Below are experts of layer 5 (counted from 0) of a mixture-of-experts language model. Rows are named router (the router's row for the expert) and show model dimensions 0-255. Each number is 500 + 40 x the weight over its row's rms, rounded and kept within 0 to 999. Numbers have three digits each.
After each expert's rows: a language model's description of what the expert responds to; "gets" lists some tokens that make up at least twice as much of what it gets as of all text. This comes from a sample of Wikipedia text that the model never trained on. Tokens count by the router's weight.

# expert 42
router:529576495490476512524483520489417486506507508520493528487511473519506459542463469475467497472514538452524488497529489492420504522476518489521572578444473549540566492464453486543511554441495450425538425547419496540516508466508555509594586523526482527463472390510565472544531528594551529469436546523536492454461440481558463484490546556540460532463459553523496465470547380451418497518506521578503564503509515519451562463465486511465537490484507530512521474496525517468490540490545562412491501510517478552487546477577426500509506567586475586521525536479512476488479493501497524512528527515440518499492475553473462505594551474483501515510557455458511441482507526522494478450535529441441516566493560569465533518536498541503451478490473441503475475485550528497537497522441614
Full stops and closing punctuation ending sentences, like '.', ').', '".', '!', often after taxonomic family names.
gets: ".", ").", "\".", ".\"", " #", "!"

# expert 21
router:490540510474451495488466521554457459521444574439463496561548458506497523496467486538501450548485518456450538474442452393409545402445538540508537559500589443462585515469467495475507416464475480518529455547492476479486518491502517530494571462521453559510498540539480524495545474529544489556480514498573421489461522475488563523489578466519475517446487519451445562520460493427478500450529545438416491516456548536489491464493496509513530458534541515456502560509461499512554514490509543567512525545552522432523479423523499490484556552494523485571474514523503497480494463432514523457501588530494519558563540552434466491505500488533557485454602515463518477488467527478507541523512494462459536551487526465472515483537458434493433574552464460471422479556533457455523474558562526
Digits and capital letters in identifiers like ISBNs, highway and aircraft designations, EC numbers, PDB codes, plus years and dates.
gets: "1", "2", "0", "3", "5", "4"

# expert 41
router:493531493491489498460445442498548453566491492434458550475537467449421540454531499538520480501517482539545513532538463565498547477455499525543498483589466478486445526483523487575494565432529511485521510438542537545509476487536431459549453498443541467545447520518559513488453463533487531438470470393460517454533526467435517512504516462552508463543468463528458543526444504517564452446472416476526591455430427459479486476569465453525492569456471482510531526530538442506429530491483514561497498459490458485452509609463418481467503481470572540494491547500549459518481466501529576461473516481491450489452515534541466543496477571535452508568491483503512452431463490486481483502479537450490549523485539487485499550551515537556563513407489488475508519445505446467558433434443455
Forms of be and have and other auxiliaries after a subject, especially there was or there is, it was, this is.
gets: " was", " ", " is", " were", " are", " had"

# expert 19
router:544484488533525428492545545493536464479501494433475428504540526456447562468536496461493472542485521475495570477471465483490523545526522507482470576514441552472604543484534481491458491538456471566550461538525503452498457468450411537474625474448489545498484559577469509521546470457525429440483512485511473558504475489446431505510580516464469491466523481512505522513506504526569484558564469459457535499500458425450521580483514520465508485528467493438443535480541531481493504541468519524552526528482496582473601503508487435471480519456430562549505495475484475520511474480482504412586485482484511486498424540507538475507431471474574471531464536551528483521547542457496533563515502541447542522480480429475438464439491539414422482520497486545542533452443455484569557482483533
Nouns completing organization and venue names (Arena, University, Museum, FC, company) and the word the before such names.
gets: " the", ")", " United", " University", "–", " The"

# expert 22
router:566450492506465536585551482489405486476488503582502541493472456471507423471422430496515503459459493584536413547518522500451440552469522483466540570551515561423510488521516544497448529454502539513453436500481567532488452456495606423534548475515565467453528556515465541467436463482536491515525534505525545499550428562501588501457550446583461528486464489446520439494531517524517438515536489570513453552484551501442506529456488473458524466491429477533507407536544525484555504489501518448471476523484490529511411499505505474463519512503494489531526501499466492490544470556498529504444459473468543493577531507527467469602552528449524524444505519519504513471514499464560463483492460476465522553509510475500576483528509486548439522459525514537524423467514555502427470542483566
Ordinals and age words like first, second, young, last, plus sentence-final periods and digits inside numbers and dates, mostly in sports text.
gets: ".", "-", "th", " St", "st", " first"

# expert 32
router:466543541453526560436482542454608489431450540562535534513567462495484485481518506483440512589472497457508445457481541483509519578473430580528566475526429457440484502475555512540464485551512571485496480511467443528471531522502536524561531497527569418547463465525542497462496486456535476473490558486486535532566493535564519569506529549419520498529450537526451531530489458429494519522480468484459453463455460479514477453459445415525528533465495510536464554491505519510548474439500511523447439470541499488499488426459561458437534540540436441467457482445468509511472520497462478546460444448444540537525540482560554517513467558478490506498472502472520441532529529461455495459455473576471480516575434449524504439554517489479591477559516511540544528530454503464464459562474491
Table pipes, "the" and ethnic adjectives in census and population statistics, such as African American, Asian, Hispanic, percentage rows.
gets: " |", " the", "|", "%", " United", " American"

# expert 31
router:452526446488495519420476503499440500473512453434520454474455506500492536507577478513546553509450545546485510517475599517476510509456535554524499491568463519505545496516471447489486543537443506481483533566399537556491533406529461522488536460490503494557545504400503478509529551523497564440451460533425558540505509523479412512520568489489551501472535405537548524475481462526482551435532532504427518483527546496456536439514503492545507517508472526476567572545473499511506560489471440556533442453570489542499520461590531470447530426523498486555511443567504520492459442544503474434527480492557473526494481508556476431497456569540472492551410427500520468526502482506476419430556508568475505504468508528519509490534480445531548560497460517475473568488520480491428544456487522
Line breaks ending paragraphs, list items and table rows, especially before headings; also sentence-initial In, On, During.
gets: "\n", "In", "==", " In", "===", "On"

# expert 13
router:441444492554436462527513505527460487544497510536517487519459562504517477498501481495534534462432472595415489497447505465494442507441541522438521490477455513456463472476576521500412512444548579453490481473451572539576484483512517495564515528486512456453547532484433528449570484541542533488513451532490548467475573456459559535443429507485475502443545447497464482479514452452501530445476525548483544466498512490549479467460448530539556544525514516511504558547493550462458512512501486523465454485484567522494487542480499439553548500505535476507433486548429511412478481523478447446444438487480409526436528460523517480614459520531482483517425538497422526566546487452524515501488543529490490583529563460545516567471501494517513492468464587538514481446523502509456465454413466
Line-initial hyphens in infobox-style lists like "- Coordinates:", plus pipes, heading equals signs and prefixes such as non, un, semi, multi.
gets: "-", "|", "===", " un", "–", " –"

# expert 7
router:507418556563500491493432492466590493558486429504437477543524482490496545457477531532399475531541503571436523533554539565514537489418425463549579426506466521472471478548481529544508556496506495532511509431583494510502441401513540453417502457507578475512511555550525476433429471413531524451494469442484496597445454505516534522537460501524540524531490544529525481455504503486559486509460526511493535521559550531403466519521500536510488467490418483546534445482500495550520539465510453565478524507529488537504406420487492542505456548447488539481513525543417500551493554506535510498474508472453511489546504548460470514490520509496499461474537509452469550485481532530478553420468485532498513533432463444457506489539555472541566501499500490470562493494470447541467437498511522
Determiners, quantifiers and prepositions before a noun phrase or number, e.g. more than, lasted for, a, some, several, during.
gets: " a", " for", " of", " over", " than", " one"

# expert 28
router:513437452514460470400501460494488521494452501463516505477539470500544467469499541466516540553519491585489430513544533523513559450499463472501521443449587529492547497518503548575540451429491533447549546483446532414466438519508447481561497502539574498429469511491496490577487437553496469556530501497509501466550480463534544484425474566557415548519455449499486457408504529541456486499500534553508567494589467466481493550521506465536467481485499540447509477463532517508429505485460487415421570474516499423526474512557445442510532493508533498470522514531539505444521490461487477492522565516493525437471481510457429566482566511525477563514543425535478487479502506477518541462448538539401540551471472409517522490523532512539481462450547461466542469516439507459542451508476448
Forms of do and modals like would, did, can, plus mid-word fragments such as cr in bureaucracy and op.
gets: " do", "th", "cr", " met", "op", " Do"

# expert 27
router:579513492488519515526556484534567521538510540452492468514581424470496539508492458458490514488462425455436472489566447514395542491469489497547546601485576467440501476526411462489531448553485502467516437513509468514556478409482521532458537460558495570470545497526449536569508471520505474463499524493533478512523423494476528559529537510537496519439422497524509466544469442481462516456521551415551487514474465531484419468544482531489493459527467521510482553505464515447489560522526486494514474517484491479539498516570491452499516490536465448564460511476515456472537421432578528482461541505482529525565506500497460479565465456547560512500562498448498459518502548483487502532505502434501451604426576419469445502588549476468457539565456498566464554492497470468504521515486539
Digits inside scores, results and statistics tables, e.g. set scores 25–21, race times, vote counts, distances in miles.
gets: "0", "2", "3", "1", "5", "4"

# expert 33
router:526448506481510544456562474541425499493498537551533556545474562497444426560462509528517530391501436522550498455476565537481493455523509514484556488540469520467501520478517462492495514537499455423483530540572503504446563499481490487523488548523527422426510510560473498439551533427498484508547492508458508608534544556455421441523459549550503507509534439510489470456568530505501470487514552501544518463455419557434502469469501561454488532478473422495430476479422449453476424457488518549453482479447425476495583546508518448458489519521507488531490412438478496460449510469507546488434491545501484502482512557461511421431463459500495543593570537516521525468513508478485501568502540461520517487523477447439481447539472452495461545516514554494519547482501543537539464507527441
Music words in album and band articles, such as guitar, vocals, bass, producer, fans, plus the flu- of flute and fluid.
gets: " and", ",", "-", "\"", " –", " on"

# expert 36
router:556449464525476466560517450501615501473539571460427482510480531493538436448536546562498534488524489524592529454527457578520509471545503554549483566506461571449488464518453477500491493560431503556511528565511440547517558456455526476513554522449456544515496530497505544465470508485505517539565454526475541470527514412582480561541533505515543494494413503446464432551572468452515536478521527494532465490510485465430540490546511482488483514556506441478484509456482483530446439521512531489504472551493464554505432467461516564455536499449565501437450456484463473552498474538452465506480464469461521498486508510476474522427543489562529554500511418526437510527497526426518532434473505447536474578564430483583562528486487507518535515411484514455460512479543443536548521502536496
Past-tense and participle endings, mainly -ed and -ated, plus verbs like made, held, released, especially Preced'ed' by.
gets: "ed", "d", "ing", "ated", "ted", " held"

# expert 15
router:508537503483515469522457471523469481557466513478473507507556482503540485504476510535519438536475465469435439504569416477397518387523501528516516553427545435481551519588491490523564473484486474496515432549511520509516517414534485536475562435497444558502499556546458593496547454502429484492549465453542502474550470496488588527523557515479475547456482499522442449516474449499480528484444490519497582495469505529493437519495440540504501439511493547501486562458454559435486532569486505547517520543548460481550464469599491478483485568534507454550424590482511440493473504488533565457459510540495487570545527542480433484525418565517478473492537511443536479494538499539500528534490479476460490545487515452471475493535499449495481500525415517590440481547525507510602526511501529
Single digits inside chemical names, money amounts, coordinates, exponents and table numbers, e.g. 5,5-Dimethyl, $200 million, n^{1/3}.
gets: "1", "0", "2", "5", "3", "4"

# expert 30
router:438437470434472494422406473477596534594489461542524552537460464489515530433546513532483535512563448572468566484493466529477452562458528490526447446472453479570463477550467548576562559533489474515503573474554520554535493408539513550474452566437525499547530451540502471466501517530551505429516439518484475489527571505504494482505432460442467462567475538516536481446453458528475487455496545538513524507551454503489543505509550495528480503545462486515525535507531483475469477492432572549445560436415505532427499508418469519491471507498474506431507558513516509564488525511436552475505545533551473485522506549508455513525427472510472512481559492507485529518453562469500532486473518532499556417474518564479505511519524460453614486494546546527497493536481506521488465553453492
Prepositions governed by a preceding verb or adjective, such as instrumental in, credited for, known to, during, after.
gets: " in", " to", " for", " of", " by", " on"

# expert 63
router:531473548460516486550486484429564538516454495514493472507574467474516503483502498483465456464503473505459452495585497525494427468527534471439454572440597477473545429436464512487515484510486485428417449535510486475488506490546472449441492494511512529541515484367492522527488471528513494469552601396508512556529443454522512470527468496534506463463547528514508463437522453496461472475523459439532492483513469486463470586526515502481495529546480528478445575493492545471488528525518479549483542467413519521472476538524485482462562518460481493524495501462530475369524507455496513494564492473514555563427559462490533504488528430529536482519557493511503512570520485491466557470488523463441466536493513478447428556507551522446564434511553504560502521535436548465472540435531623
Cells in sports tables: Loss, football position codes MF/FW/GK, Apps, Club, em dashes, scores and coordinate symbols.
gets: " —", "0", ")", "3", "6", "4"

# expert 46
router:547487467503559574537503501491538539526518459467541532555432553486520556564522501470541481471496457509561507537542487567488530454491526592467466435563449551477536498461499406451446444499476495453490436516450536553440536385475512459509570475492494550493506503491468569467516510558536506407515477504434520506548535524489460509521458483474512452491491447471519578506508460545475458466482461450500475499427546554487492511559575499558446540554476446481535542515519516534464496505478432550481506495486452463458520446560501514467480422433535510488592469472501560477457481457450454511573509533510568421497427478508497492431526503480501503543557512489520477499471504451606499507560447460489516499465556569510495497468458515454471539512464507413442522486494477548501584474482528
Plural suffix s and plural nouns like games, members, plus line breaks ending table rows and headings, as in seasons, Singers.
gets: "s", "\n", "es", "ers", "ions", " games"

# expert 45
router:467498528478495532500424447514471464455496449502468504479496431527502499584538495470515428475495420464469518537493535480572528580588559509447466524478474457559537507475518484457556492506526481491506391530410490449542521567433484496500535528468455472517399463495491565488515459498509414483533514461528499497480492510521472517518459525535438457500468474519503511500447476502609431473569446459487474488489487548457536562515436560519453464513446492487476560460447518535532505476482483415528490500491532501426412470536494483497418443507472455444518523508552502357503506543485465510565535564483522506512492439459504494515520531529500463546527498525542551556508465523528447525548436563500552457568508511526452402481493512547481453523500461478506488492461496542504601509469492
Personal, place and institution names and their pieces, like John, James, University, Church, -ton, -son, and mid-name e in Fareham.
gets: "e", "i", " University", "ton", "son", "a"

# expert 55
router:541472507510548505471568493497539470483505539508454548495465474483451509467478485546509601451459524520439527489455517507543462570464533450525502520563435457508451450484574584486425518504566468518502469488559564501487453559549519495508462445520502472495484537602470438502452462418466506585469473571508437448539508543433537516491565508485491510532496515560484527583513498473507424559550516493521550512500489510546517444524498452522527542441524469497504510567512390540426463476478513470490594527481535552496487429431461504493576525540501533570469474548449493562432511502493559520417444536483459504466509532484522491517514527472541542511521475567539546442475533490569504536446431488564541438499534484491474436480513511585473547502497493476453464477531511502489446463488523
Commas after people's names in obituary or bibliography lists, and role words in biographies such as former, appointed, became, chief.
gets: ",", " the", " was", " as", "),", " is"

# expert 29
router:508471472533529503501466457565449506469451575544564532500568542445519439458423444446523517526462528478563487476472424510524489518473494461496543596441487542481469499495541489512532443501558495435481490525445598512542556391522536413494602464544465468497548470559568523516491468541512527490444498469522463533535480558423499482544491520543550528468546474592464486504536491470516559478440559533491508509546444517502531502432544484561498494527486531469463539479534515438498527480541554433539475512518505453472487546533505480572566470548492519467486512502469563415517484489598554475444558469438496442514596528551446459559499450541512513530496513418542471489483513497463495511479531562419494523507505544503461522448459476478518519506439490466502492506559466486496519518500539
Apostrophes in names and possessives (O'Neal, ESPN's), minute marks, opening parentheses, and line breaks or dashes in lists and tables.
gets: "'", " (", "\n", " ", "-", "’"

# expert 26
router:494556504522522553489542494488516559477474468493512483510442578485487503486533450378511415549518512530527492486556526490500448434511576538504402490447515534456479399498509494468443492405490518486527457493425489457536474450540531528569507526445461505488587519460551534562510505501475523431499502503525473498485547473430501451539430457514453508517565567569504428433542511548539545414451522495484559444489560542521497447518523507452517545499532515540419486542469538506473466511463511500455453497465486441513502449497581469454508485486501484486476445589468562464474520469463421456436473483446520494538455505439537531525494503486478468508465513459490504563502448464497525505566422490475450521490477410435445543528488467488538436496467548515482544519547427539494520527516512
Line-start dashes, line breaks and field labels in infobox lists, such as Location, Running time, Successor, Date, Coordinates.
gets: "-", "\n", " Location", "|", " Total", " Running"

# expert 10
router:467566507468486514448490538523502466504525524518528486509463511486482578471524478540453539572481536510557478443577441539551522403457507540517490478436441475517563534518532459487461552438494454434550514505582403448494521443547485545540489458505515525491420527601512485501534486473434537465422462472484525526535520460460537514512517475540529435540510493558588572507488424565479469390506491504510575513562473481412493510505470479538481535456542497563529471504475511509449427422452535482536505485515477509420580462465458471493493496516572539549465578522536484549485479475496553522497509480521491528507557501463515492431461558387476593496444512466487487509502483460479520525456546470490510480521530461501495483529555508434493502444506478515484516452571500523518453489536459
Auxiliary and modal verbs before a verb or been, like has, could, may, plus the word-initial prefix pre, as in preserve.
gets: " pre", " has", " is", " the", " have", " had"

# expert 62
router:515558469515444514511503491510460512495483578427473430561528475474478464501483485530525506554484491468495455519472470457444489467476549525554554504477599442530510512560459492519513425458479503496439425510477527514491506453512488587445519443470451557496586557436459525486406512436468502451464513568571406450437519513490592488504512463534551544464548425478411463509499540472521466483540541555467435560466555541505491495516442445510441478547493478542520525500476508487486464484497531588482410498461526504517442482486507476504505517554476472522452525459494457537423536557527548386564577492519495500577495486551523497546467537525498556492496509517487502485514535536494532491493472465468543530462524492436545549556433481529436584567502474506521541559516495502518511475502522
Digits and single capitals right after dashes or numbers in scores, dates and ranges, such as 6–6, Arab–Israeli, 1773.
gets: "2", "3", "4", " I", "9", "5"

# expert 1
router:538464535495445516515511526521593483564448554390528514569574497498523468456461489526509482522522521451511504512556576480472514474509564471522485544524580446505504435527510472533536484474519493529466462525471496561523519403577548516555557483500481549475462487524456458536468533498489455541565544523587431450455471468476538511467483519517403455463426497449459474523403523441490536490462472435528520442474480451538441553513435486462442423560487512491491536511486486463509504556516489526518504512490500489563458547475479469500593455451499490425506514468481442401486514468514527467503512527516515544544556443448491473541494470518522476484582554465523489429487519547525505448504474484425532568440574494472535526495490467540484512530475519539452538569499547540514578496484556
Single digits inside multi-digit numbers such as ISBNs, coordinates, years and table figures, e.g. 978'0', 200'0', 84.8'3'.
gets: "1", "0", "2", "3", "8", "4"

# expert 57
router:494503530535526518529449447473478548433447500427545528537504512568505432500522523511557537504472504572488520465469553530504498468541452445457449527501498489494476498522500490482489493501409497463569536422479462507505614377428508465514492542562524475433538533479569525480523496495418471539536537447508546505497486519519487507441412499496504478597501462564493456451481489512434532524465475522504488457457473486503512442441584456481431539564584586511475550438540440506466499565501494446511475494442525496497487514518494515449621460450429480506491469435453528472533528498465468540513509507462544485419477443444544492517553447489505425488511569514464477513512549477503492518524525516496496537456511553538412583507483534541460472487546485513509471468473523526530497548491427
Inner word pieces like ic, tic, pos, play, record, chart inside longer words, e.g. Handicap, penicillin, purpose; often music chart contexts.
gets: "ic", "tic", "-", "play", "dic", "pos"

# expert 50
router:568527474564550537525521511460447546475530501492485464524495494538511505541547488510451561451560523492542484494541507465558426460512574469385598510529608549461517533555491468574567554497490528469525564558444515502467491473519532504495446466502478538554477513430473502555572507491528460497533521562528498511479537449524507499461434530459461491469539536575518452476425540554532498503539468497465546464451502534423520545461503484458497480366555581457512548490506476534584525564517494463494540527489570519491464450457458480531457465499572480467497479514470507482506528482533493548520452430460478473510495524483512464566545554504556442493577502498450490455534514532470494558583520492477526511480538549471537584509546538476497458490543536500510575505532474447505440447477468
Word-initial prefix pieces like im, com, re, ac, Com in words such as superimposition, Commissioner, Combat, accommodate.
gets: "im", "com", "re", "em", "ac", "Com"

# expert 43
router:453463507505557503505487447541506552634433491488499554508467519532577475475471504458484470464430443577476493460520551510503433477533539536417516458476477426551466487527465529495508446575511546450441488451557554519499448454489513422452510521490528499519495450477494533486437485518450445546510495520455456498488527456454554432486421454421482460456446510526506534419502453485438552509480503479596502474463500535477503473489495462502525565496517560502422494498501507542450429484478453440516486501479518519476501466476474578535618413481503450460458490528454489511486474520428540555477486446537559496492529493476427481528445520479545463512492449459529508441517478483457541506504468522488464476509486513491430512492475537536601494556557513574453490565500417529515547508476515
Hyphens, colons and commas in infobox and list structure (Awards:, Spouse, Occupation), plus coordinate digits and words like multiple, rather.
gets: ",", "\n", "-", " and", "|", " the"

# expert 0
router:523470516434451535556544436524486528430457499547505498453450528460579461478544457475488451476572517531505516375502484521435410520527431461522467437521522526495542478540495481529446520490462474547453589477504472488527482473386509519515474513510495444472502515447557466505464483441518481532545487577487557519454502496501513518434453452503513479553475491564500517479547494487505522499506523432459544490497513461519462437483563524443469477493542461483432589505473485516563475468498525547544548496556446444441555456494500483451563580432487550488502527510532533493567486434489507541455440475401464470552507495503478551495532510493529530502465523488440503465452515561446526495532510490503448470574450505487536461469476522463557460523522548518500478557543409485552450382500492
Word-final pieces forming adjectives, mainly -al, -ial, -ical, -ular, plus words like national, local, public, social.
gets: "al", " Al", " Original", "tal", "ial", " National"

# expert 60
router:427521443530452447548498491459537555540536522559445479440446499437447510519512480476515506502445497475528473494541474487510539408527481493477473572545525546504550462503462545503456520573498484552540508521521466491521527451493487504472463522498540425517542480504496531479566468509446509520498480425468548492506503576490495453510455500541531509461463482501505440481545511522523494537468451503465446560562524529532521484465426497581494484552499498505543468504531489564519425548458542448457454458455477444482432402492586567481508500432452513461448568458472465523525510521455435474466551516595578532465472510481500481421528463478453481500571446528467498501553448481447465510552549450507518572495457529495494454473544517569452498462543464479565508425613577507552462519450463
Common motion and action verbs like went, came, get, put, plus inner pieces of descriptive words like da'zz'les, ver'and'ahs.
gets: "t", "s", "ed", "d", "able", "r"

# expert 23
router:454504472531521514555447531537552472522552463539590490473534557542503501493515516541544571508514542505474473497474397510554510563424547522508489535474503517480498466527522537458406525483502487524418488465425465513538451535524486584479482448501503457462511552507581457498498530530489523516491496533493473487443512494471494531491543507531488529441499564430544471545434471459443572494531452527462550441506457457486483555507528551465475437478493493481525510527496562457542492515490572470518470433483581520470457505497487438541547528411471476611440483491426502475534550451523477487493446491495462442400501544567545530547559530532466503552470470508491502482449528481540483532458512460525463511492552434570598489542535504486502564408436521530498509455541584479486475507548551
Colons, equals signs and pipe characters in infoboxes, tables and headings, such as Conservation status: LC, Driver: and table row pipes.
gets: ":", "=", "|", " |", "-", " –"

# expert 53
router:506456516524395522549492563444509463592494487458547462543513489516500485487527523560554478581472457525538504577544519498427463513475548463453562532512680486506575497522458502519446477541448510534531473511516512548460537374520529494503549466459515499462544446487441576518477511491538474487587534487553451494489501566434554544552509507444412512455382481452496437512449523490479502509516501461537517499521537534492459502489572572429474460529491511437541542544504536511555502538514513537579508514546501494525530499513469487482522519500450464491491499455492451509447474492504572481481543518485511500528516503496480485478484553587561505485548465524474467494481489544500470500488527439444488558403458545468442519476483460488492531509506528536469531521442449486503552552527532
First digits of years and numbers, like the 1 in 1998 or the 2 in 2020, plus month names such as March.
gets: "1", "2", "0", "9", " March"

# expert 35
router:516444481464522433564566442491458482455520543446497515452475465503485500517495463557496579566447450509509500506498444553486550504463473537474470540434614488530490522486503459487534524464478498609511507550458485430487506556516512502469463556545483487527469455519528500446547474447480496551499466536494517485454438569492505509441449460480532528479575591511497555536476449476542500543530444509471544422507450498544531521497559534503477568464502522512520505430462437499494511564472453470568517497532523481470480512450501467448429442602561486441438419542448545453550428511459497458553500455431503510491457522524513537492428529508470497477466482560516495499440518495526455465524536537491415510511500481444528449578460488475508435506481522549490571498469539467473449438542425
Word-initial co in coins or cooled, plus syllables of Chinese, Korean and similar romanized names, such as Hong, ung, Cho.
gets: " co", " Co", "u", "ang", "o", "i"

# expert 24
router:471521520526527526478469520435585495548501467466501431414557473440502472461498444520529486472463515521512561498506554544513440461528480500423479437484468504534448484455452459445575464503443503469484426431450516495476511456442533556468503526459483460505499535536480545569522446441364500527450505425548559534502536455544609505548512512518513558549470526558572510457509473467526517468555479489449455475485490517497503500504538497466436454446514539519495536453516574495540443493498470507502560524508428453499582460461518549499507460441492427482550476473474598534429443473512509563549503558487560547477417519506492506483552546569507471494481491507500483513529462529493491479526514443560467504458493488482476517501479548481509554513504554483496406494448513512558527570455432
Function words and nouns in geography, climate, census and species-range passages, such as population, census, tropical, May, is found in.
gets: " the", ",", "s", " in", " economic", "aged"

# expert 12
router:427451582441487471437498473536550421431455448509463558509511453536588435502534514533486489479514496407453443509443502524515544566573454537531466523502519443499430514491534534498561497553523503485521507494548502469458532544506464481537510570526435517491461502461477464530530437602487417587572496478498542486568539551567492539459495535531486497542547470518424518570539502471461540512526519481491515490478491474517552466434557573524461463503485477546439450511535478545501484492490526611517483559519502468553569502416534468496485444513438495444508486487548471450566551526516483502564526552519495486525571492522518512435538550493504499490436445526522514561514442472519556426507481541540461448544491524504480565481461482521577453531526554536517514534495474514463496529476492
Nationality adjectives like German, British, Russian, and pieces of foreign names, such as Syria'c', Čes'k'é, Bocell'i'.
gets: "n", "an", "k", "ian", "i", "ic"

# expert 38
router:477517455491515595516495449530548421462483509489502500473528532480593475457550454471565484452444448557550516474472500435494494582446444490550506495496490501415474534471448566482478459557508559494457502453565519428527448473485536460466476461496569481476537503501549519511503466459479509478456429463446556599486498564518530481527577546490477506539483525584499541501520515494512543455469557490457472451510477517462447475451521503459515557554449533535406506467548484471529510501574522478527440483461484503518594435480540446500516492489575515431525440525424522552560525476521551497484550491442486436599533457541565530509504477505541498495473489445521519489510509466492517498499507586524463491459504486555472480480582524501511470531571430473498513466502455438449546459577485
Words and table pipes in sports tournament articles and result tables, such as Final positions, Olympic, Championship, silver medal, league.
gets: " the", " |", "|", "===", " The", " a"

# expert 11
router:535509510534470477433493534533501450523501512529492497502469509504477541406488546496569505502434539457521438475581525520538592437489509495501488466490485481530485560487541453499516501434516520462476549426551437515466570555562475415465474490552570464524417468479479484535425516551523490600421512476475445486474527525550543477520532448533513531499577496511485457515446534486580425469490482451552457542540433526503473555488472438544537496547514494482544464503557528499520479536494437484428542547508502404537531477505478467521450465514496480540506499514559488508516444525475569451599606509558466531487522496532512582511439493495533536506473597501488508538520443437532500483511508456511556398493470481533438538518497486522482516520494509489473487468469447458459441475576468
Subject pronouns and relative words opening a clause, usually before a verb: he, she, it, they, who, which, that.
gets: " he", " He", " that", " who", " she", " it"

# expert 34
router:456509473498525477506520459469557470520500529492508553519493546544517430540544546481549515529533522530486530442435438537573498597412532544552484512526484447444517478464525488486477525449442460529440479447479469564528457531517510533518527473515486491482483466443573506520488520465585502471563533507481440493517434506512512523575517482446472563449486554484501553498499488492444475435567530494528477487439442474581422539495540553467499523539512493449503544510516487559436434492515568505538477490501584439495505426521493480591568555507444504585531451507500493485475524507512494531480525477544510398544502518581507542587487530516463487495523460482468462417534532431528503506484510416500488463501582491514555513500491551394521585451478524496461494479515529477468492570575493
Pipe separators in wiki tables and colons after list labels like Family:, Order:, Runner-up:, also semicolons and arrows.
gets: " |", ":", ";", ");", "):", " –"